{"n_layer": 8, "d_model": 512, "n_experts": 64, "experts_per_token": 4, "d_expert": 240, "d_shared_expert": 0, "activation": "gelu", "moe_layers": [1, 3, 5, 7], "router_score": "sigmoid", "normalize_top_k": true, "routed_scale": 1.0, "balance_loss": 0.000488, "balance_bias": true, "n_groups": 4, "groups_per_token": 2, "init_std_router": 0.00744, "lr_router": 0.000904, "n_head": 8, "n_kv_head": 8, "head_dim": 64, "vocab_size": 50257, "norm": "layernorm", "norm_place": "pre", "norm_eps": 1e-06, "positions": "rope", "rope_base": 10000.0, "rope_fraction": 0.25, "qk_norm": false, "attn_scale": 0.125, "tie_embeddings": false, "parallel_block": true, "init": "normal", "init_std_qkv": 0.0259, "init_std_o": 0.0322, "init_std_up": 0.0371, "init_std_down": 0.0371, "optimizer": "adam_hyperball", "lr": 0.00543, "beta1": 0.9, "weight_decay": 0.0, "lr_head": 0.00546, "grad_clip": 2.0, "warmup_steps": 369, "schedule": "wsd", "decay_fraction": 1.0, "decay_shape": "linear", "final_lr_fraction": 0.0, "batch_tokens": 65536, "seq_len": 1024, "doc_mask": true, "train_tokens": 424900000, "steps": 6484, "dataset": "wikipedia_en"}
Below are experts of layer 3 (counted from 0) of a mixture-of-experts language model. Rows are named router (the router's row for the expert), up (a neuron's input weights, with its number) and show model dimensions 0-255. Each number is 500 + 40 x the weight over its row's rms, rounded and kept within 0 to 999. Numbers have three digits each.
Before each expert's rows: a language model's description of what the expert responds to. This comes from a sample of Wikipedia text that the model never trained on.

# expert 32
It responds to: Opening pieces of unfamiliar names and technical terms, such as Asian or Arabic names, taxa and biochemical words: Kh, Ab, T(achinidae), hom(odimerization).
router:482548510485465445508567558516527457491498465577501567492508570555479523521543519476488493428472523472393502518478457526475569493471516392459595545531542607472494523453603511492476578468473513496535499520439536510504463576421503484509482427458494479514515524499503488466487506498512522468412511499499508515477517560444478467532440433499419552470433540491471514593426446434434501542546490447454616530460470526515483512553428518544558445547494490436464433508476452510594523563492469512478562551541499544513482539486461515507477483494526510507490575564474518478468485467513499510538465538465515524493523473516520517523577504530450524527516483418448446532541422508421589556464448512552577461482457443465490467463574512537436498526537420511485506414500517524507493530513531
up0:432471462430472454456462468517465532505500513496484491523485533476521510545510558466465469494550472494522471431569496552495511443516546510472502523568587535426547508489568471535529536514491452537475544561515479478439513481510503566522553503483504478537488494502497542565562491499480486537420442547516509501477511525542537469453444491483511516481474506529478460494493525505536533550391527476480584507537521504456537476552567469550489559497542454533473505469551509497506494532538570474479567503458465564567491511520490578458537462549477505515451510558415503481508525458508515445568579482548488508476429517491593526520512529513425504591577483567459556523456566530517393575415455514484596495490498452524429500481494525576566516548433520506506447523493557536528494484501508
up1:501417524416495441535523508506555532467517502518577538428477529453511447509491462519529506524487425464541520517485503559532480532459536539506515514483553485487494464457506479487543442530533503529458516501452542550430508487486546489504473475419454446386535431526490558513505452533537529564537504538480436471473534419534530540419432425548455538440469520469509504544498443425504534504529544484455476550467509531491498480384544531458507498491496494516467526518456437524467591444506432513483554508481567525473484492479522533551577499498489518443471530595503487434473537546488475515538500472555484469516552414507518561517508488451436540487554502545508608468499545537517591507546494530594484491528510488454479534408445578489445465504526430491533556458502448537433495417502559
up2:446463522501466446473462478498489440536484464478480519534472533521568519510515434498474483534530496519511470509530484513407503456562523533450547577541546465459481532525514481471483451582523557488472473508482497460495531427463552485525467576522490458476526546500482447483525496397551472443536473440502524522519476445443438463507557537489527475520522503408484418515517491532500520425586495464528515523588498478496489493441521462513551497468491506500525534582475457480536504478486429493518557493483524478473488538492480507503500509534485534437510503486533523472498465412517486455498556441515456502522540547464551480509593529448593573474548513533545549519456584590529506485497505586492520475457545513540436522536438481498524442429526500486500520478579535480569518482527504
up3:522490508527460478508532521512448526508550479543549473501491513483560498531446489432492445467510428477525403477484534533527541447499548531507549471507508512486479472530503463517549559413580465530492508452491533504471581504528586573514518508493500474514483421470452484554580483468470474491480567487463501480431563401509475523445403548527492541513494504470423567480493535451439514482456463530539500554448437404465501535508522515541462586502480497436484472438479492502504559435483459500529452486474533513522507567596476474531521502466528551536434463430518569430586521509469504473521563431517414477583487527497548496545443476513469491568525542497505462579500485490494543497546506473567489550470523587518519484480460530565557493484514462575539510475507483517475525475472483
up4:460515470454495476606534458475528515463488476452472477545520545597549519514511514549421480463538459527528519563469532513492478451568449465562535482494524501451369469515505481526488470470545490497502485453518452484494503487496495503516543520509453484459488532530497486466477529501517507506397488500533500512534536528494437495532537438500573472437579519447544526513533581547461580465514433440492433492501470473475529529456488557514482506410498473476484570476533531471501484542496562499491490440478496481558478506414491523544490528521484514506541515542523432574526588509529473583455506540544482509490539418469508491523432544499497558569438555512443475504588485455522516438585489510456437532552432479481562472481450429438482564444490488532535547539475447498427509512503477
up5:534543516450593494461538528527475487558503511434521480486468482500455556520543511471504486582528592474469489435573531538485503458503455509510495525467500511433487490488445529513511474545447520490486536480458446499502548447540522504550476504503472553505459446447493546490472510488520528523430468483559531471434545558552512539453555483458523519534511535472559507483577531481399494497468476494526458528487464500472462474478497441507485498453525593506460470441497476454499446530491525536462480440452532473475518447453513517544538468415518516505474474513537445448490542425473556508481561444411514475546466486506463517441449558529444569498523476442504479469382534536521483466522524533419530532438407562453498589417389580462426521474524542464519479435459447455511564491549471
up6:495536582483504505471533494466447468456430483406511537524430553478468543458492480489527523469602494465424575548473443517548496450506489593502495561537510462500536524518489495532458568475443416504515502462491435463521506495504541515506551480560466521576448511464422488510557515507490514421526535481504494519461578514478569455535490490626456493481556566460486539511496449483483561612459516392428576531487556516451479469490454554469499453525507496471498511508510442512489525479482518500459432521462518518459506493453590500536484468482509549539472552547535476511503516532448492541525546468446493524466463490452510544496505522519487534506580477535513545590477561481472483478497523528442568477595485480489505482518472510510520446463520521409544468449505486471434513490474468
up7:512496526484494490533441478509444506538520507534519476424464424540457535496472540590449519557541468466556478511560415487495595569542508372429453420440462489466473468441471525486541544507533480534447590487458498499498454495474418455509595484467530460513494554514422486506523460520445447581418580482494468450515498509438469553466391464475490591487572494428516476455578495534472472463520465468521503527515448487541492465510482509555488506471505480538463459489525493448490499488504564551447479435520566501442452492457504529507477507417489514510506518502514387498501564464454517504458508499470493419500580448580518512542464530478556469574542556477475486526507521475531545522539463553541430508459465505505506490528522480493442484515482465465502520453492430467480555514548453
up8:353516530527580441492505489485497511470567534499482526469488487469481494501526474538478545511461562486585513525551511453503559483494545480456562550444560511471510536471502500540492469577558503560516537463514497492475483557485516490484477489520468524493504480435507493446447526511552454449483458531490488537481468544547452486621426448487509516474445518585473528455484518526467460493546485456525530474476496590498536526504543504460545451443448479578464465475520492540522491612477479520441503553478484543493548493525534552459490523498472501475497453475477475511588544520426507436505402503489549448446445464518470626462434530496422533518456517563515478485515487486513553561481503601491576550486504512460495517503519460477448524523472522483490570480434522513557496523502511
up9:492550571449549541493563492571471551575487533465432540488495546424432502534522432420471514603502453505472570553569510509466485390562440512575478574529514495490562496522517557532466520466469508465506474438499464508483494477534456473554440510533491568524482501506550539506463504504504549389528518453522468509538502489460469503455475460548457490459508481466532533490479492455484548503508519484515498509542467516583559411513550548437515480505480436446437505495508498490485537541547543544519453525555531429558544431536509529440465508470478475551487527512539491526470509540490554504510440522545534557467484385498506529516520529489468456524522470419454533463509507491477549439536516525503538505473510478499549561460526487451477568510450480482437529512538491474429500527572526
up10:557502508509558481571448432567430488543500616483456530491498570522418514513498519463501462555512432442491463501496524550505502526511455519472453468435487459549517475496487478473464491478526483420455507516512454549457540480510479542433500501502530508478551480406517489525448467470506580521511586477483533569500470451435493520407541513498505442492545472555472521518497412443532471501556540472452523464589461438521515481483437527491502506549608596574494481446476513510583482451510577493574386399435461438471483544490479622505473568452505527452519465611541474499569503546485530514533577498483505532489497517496496406510441491458542498552536585516463466511502453472429510506505511487445495514403553569510501405462496492450506499484518522558488563507479478519479473487544558
up11:464474531524479490495530549458518499564470584420455503524439419521503439526503519577561553466435522506481490502524467512535540449508469491468479544450510531471473567446478474536557459530499465562456523507534466525472535518531489433529546476454455437527542497546453535493512536522529523505509532493563491513475463546511479449521516446522522476494524533502515514467495452499519464477560485517478539528512492449498437480421502535579533473474535558541486521523479464509480488500533527492533463480488461451431499512519474491475548444464550495486512515443534422465462589485487526487463444509438481461475428597476518415463537423457484436493515508502507581521483457486460546470407476494510457489425519482521545487470502451509573523479384516541467588517536507542479467420503461
up12:490536471571527480476446480420431525545501479433527589517463441513532445501565467494518546493448547532494545514548514495525507536498519439416535489526544519422544438529555523433521513448502574510505514469446495504522483600525529451477452525542467576495478520455520504442500592509561483441508506448468452522505484545561514473536530499490480510577549488582540523440436565512431523525474588540470570437597442476513502544516483504482517457427540466443481515464556504447517547502526477535510523497508509471536484525517480517545447504512511491433510486506495575480462432480509500418507557491426430490513487545506558502547562528431540521517518396456504481540503466486528523549562537590448495447422490539504442482488527539484495541540452490483605457542446464500521527492493527
up13:539543550458461503483435530469504466497510545448548480450446486406486458487460518521537563558488541492538550496532497487496486515442486532563490521466520412471497520554489512484436425510568468508526504552554445506522434501531434508438478490512509497541490470493501490535450504463482519460570513456429464562457482539509510477449521410520578529541516461477485493487525460497464529540516505516448464521546541463531512541474542486509504538529474503495463519489556528501471517533481464446517464551553533410463511499517502429566483424504472542482507536452494572525500416493467545481487466512511500485460589509510498459516549516466478494520507547513379532499505476497500491530486504577554558505498484493582508541514455535517524446479519423454460494533488497506466461465530527
up14:559545480553472554455509517556533520455518473492535522472501462487511477517578487562540519527454535517501532487567532494469513461496512530477447490527469560462485519557533534480521472467469457481504507535490535460525540436561456517509530562562510496601440481537462439586508464482572497525519483432573533458478431566537511458520435574539516516557488446621530490472542541536443448437549552516525463518570511488462496497462453443499431583515468534548502596465458488463450475558504557526484479525460568548499506541508449438511450428502479506474556491532481555461484501498488547472488401496528417518490442539514559496489441481463492500532443536450521457489498440475504518544562458518417521528605502503539552550584487471470464437471470486518513524475464428516528472506546456
up15:472501488569518524507509475442419493432451546458433618471554551477433527514454494540490536480495512480454542476546513499501547508501551456446512563486505492405502546467543414498529534493495465526527475485480428514425501465516452513525514532518484500423585540431528538469450552558476473533458497452490469480443415574473500470527521504536504474548490468493520499533525454438447523500494490531464537464426509445495546499526526459454517490477436500485482478467488526546554549527556490539492455497519499505533502574491472543515501499474494504587472463490535562538490493522481553492521519488536474552445584434537535537564509522529447454506463457531515510503448521537564554492510516567483573502491515447496540526471438469517509506494526462446473486417533528455544485548540426
up16:450553463525423509534491490485584572501478494469459481476477508487450436476481573488544544589487456441438554512451528529497553591488451480545562507503499509431488478452515455545481488404496545445476492525509496478443450548524505454507471557497514468428556491402542498486535483452511522442474560499516484460473539526542436495500473536559508535510517518494450450572471490477451535561491507466539427543493501515506503454477487494542570485508539514514465499533486478533532508482596544486497530526620473509609525524487524509510565501482482493476430440508543536456428500552516481500513529551526466456495485427530479548508470493475533465529514503476485461501550494556483502453570470528513510462448551526428482510509491498496472469488430459499480507482526520502458513479489489
up17:474450506427587530450467423438527505543477460505523514490555477553497484490499477536469508497503540417494553532526584547484470592467501481481544557537500495492506514539520469524446534528578518515439492528477478512466527531507503459484447461511492490441404531459488492511406497527485447480511566523440522530472495468435382506425423542538451542559460477504469543478434458476503507533551482493472554575503489565528611488532521451494518534556491589466515446491500535485547525483484575523512499419516533543474509458484538517494524522411422482483540501552557489513503549391504481542535518493529478437539572500474513507535537517535540512543471435568477486537471452494541565532478510548511551492511480513462478529563544525468398481499440496505541484506556565543565521531475528
up18:501483502476523489522465528499508525535512556380455533465528520518550525491479493424515497504637518484472514487498466553454478479536542473462457539490574398542507503480536520524450462408481513487513591485530453518554531524466501515465445483481440507551520567479476485484479436436491521580545521528529490478487542516450475478452487455492389513486486480531460561475548527410426551574490571495532482578535475499536524470458533483521561483497464523439431459512507456537508602474502528486488475539453507500477436523464514445421491443400498491596483501479558450444434554506440533506503529515519486496453431516465496528496552524507513465538464491478482560551479524551524536437540574539471466502482464464558509504441501513466532568478531458450530440490489467468461509497521467
up19:400515437444526496439521491510622542464465496523470470528443518525533486526511551543476555498519500475513503566516440506534503521501545517517522489537490494463479467527481567516482552467515542564493534518437534477469540575483472451430557449468380480487411503496437546448471483536441467498469522529499434475527498564501480525506475502459473401495454549507491517492426498606520572521528574500484553566516512484480418574435442438541454484502477464519459535551474484469560553570518493486513479545460508504406463511508513554518552527429456537543479488407463470455536517445477542462486489477513496503547484474489465453547541434522520540460495482490480474510474537510502490516520496525426461442485454448494511529462466431476548517535408535508527515450518512516520525463528514
up20:560433478578541498493483535530497494485477533501577538553550582452494514476580526544469527489545537451510508466539545484475488536499446459487429481505552506470540491506470494424546537498525601496516449515461458467455516506422486564509578407482563431468541423500491446506495511494564522494584555477553429587508540431428445492513481535502463468503474570608487606490472466493485530562482503474444505537499482592509531514490503525517552482456472449434447512441478495537471502531462478442506463502559508496577474466489519462478460456512531505549535553473534505494508526470482546470557446493475476546512501482501557462535511499524478534482447460437504524536503473490527520488522544523537456494477539453507561470491538476424488476472544497509488554476510462512448510479515451
up21:593480537508442430441436473567492556492473488541491502460405525452475532558514487499522516447452469462473535474540529568535540570499497505508456557536539442468571489559518549451506552536485562506478491458529499497581530538495524422547516484474449503556412459482527482460455516445506583551521574492476485436459555498566494523424500486488504553549461513507495430533499532478500502543527477468479539563483512479476568492510494570496491490530471476510559539421564500486598476623486520518467547508546550514547498487499565455429511535544483474470539509448542547433469508518478493574598502458522488539548472548545480520541508475462475607529522485560484503569490540513398537526447459585579462484470458506443424519477470474529482476526437476483547471450535493564553493428455505
up22:445481505428499432542528517532514533448498552496566502463516475539515538516527563447554531509450504423522520439473502506501517506484505476497517443499588464498556529545540474463470576521528560512453536473460508486406453449478538528504482525469570600448522422551482544558507482479478453548545526519485412491462560442482503481426428443488391524496499546527458503480466452498442511507432510438500520490488456510512511483499408468484477518549426443578472518542474467511579532550514527528476488527514515513567437420564523541510435396436501515434543529500516492525467456530524533442491512536474480485510457535475545561557470465512445496587512424549506545538456548542506513444546471514597569475432578589456488488519510501585426504504486494482583544480522480512462570447530514
up23:460543522452497474483572511516581543549495471402603580550415475522494521461435480423452485507512558549498523480535547536470551454523494472559524570456535544452535435492500449479465510525506599469480490499526469492478520457521544517493518500457449497535516445505487487464506528510463520539499480468467492491514518445450462504469412411546574501522470495443454514501512436507437563517481445499445503532430519473514488534537509506534470585446470541537558467446478535503563535412462479531554575433458531526457532528540469502441571487476477559499503489506537441452599546478451550545570450516450565460511474545458506527534584457538499528459524506510532508458458486494540494578500484543590478480513581459496480545521595507522471495473477496406523515414441526478499460456493557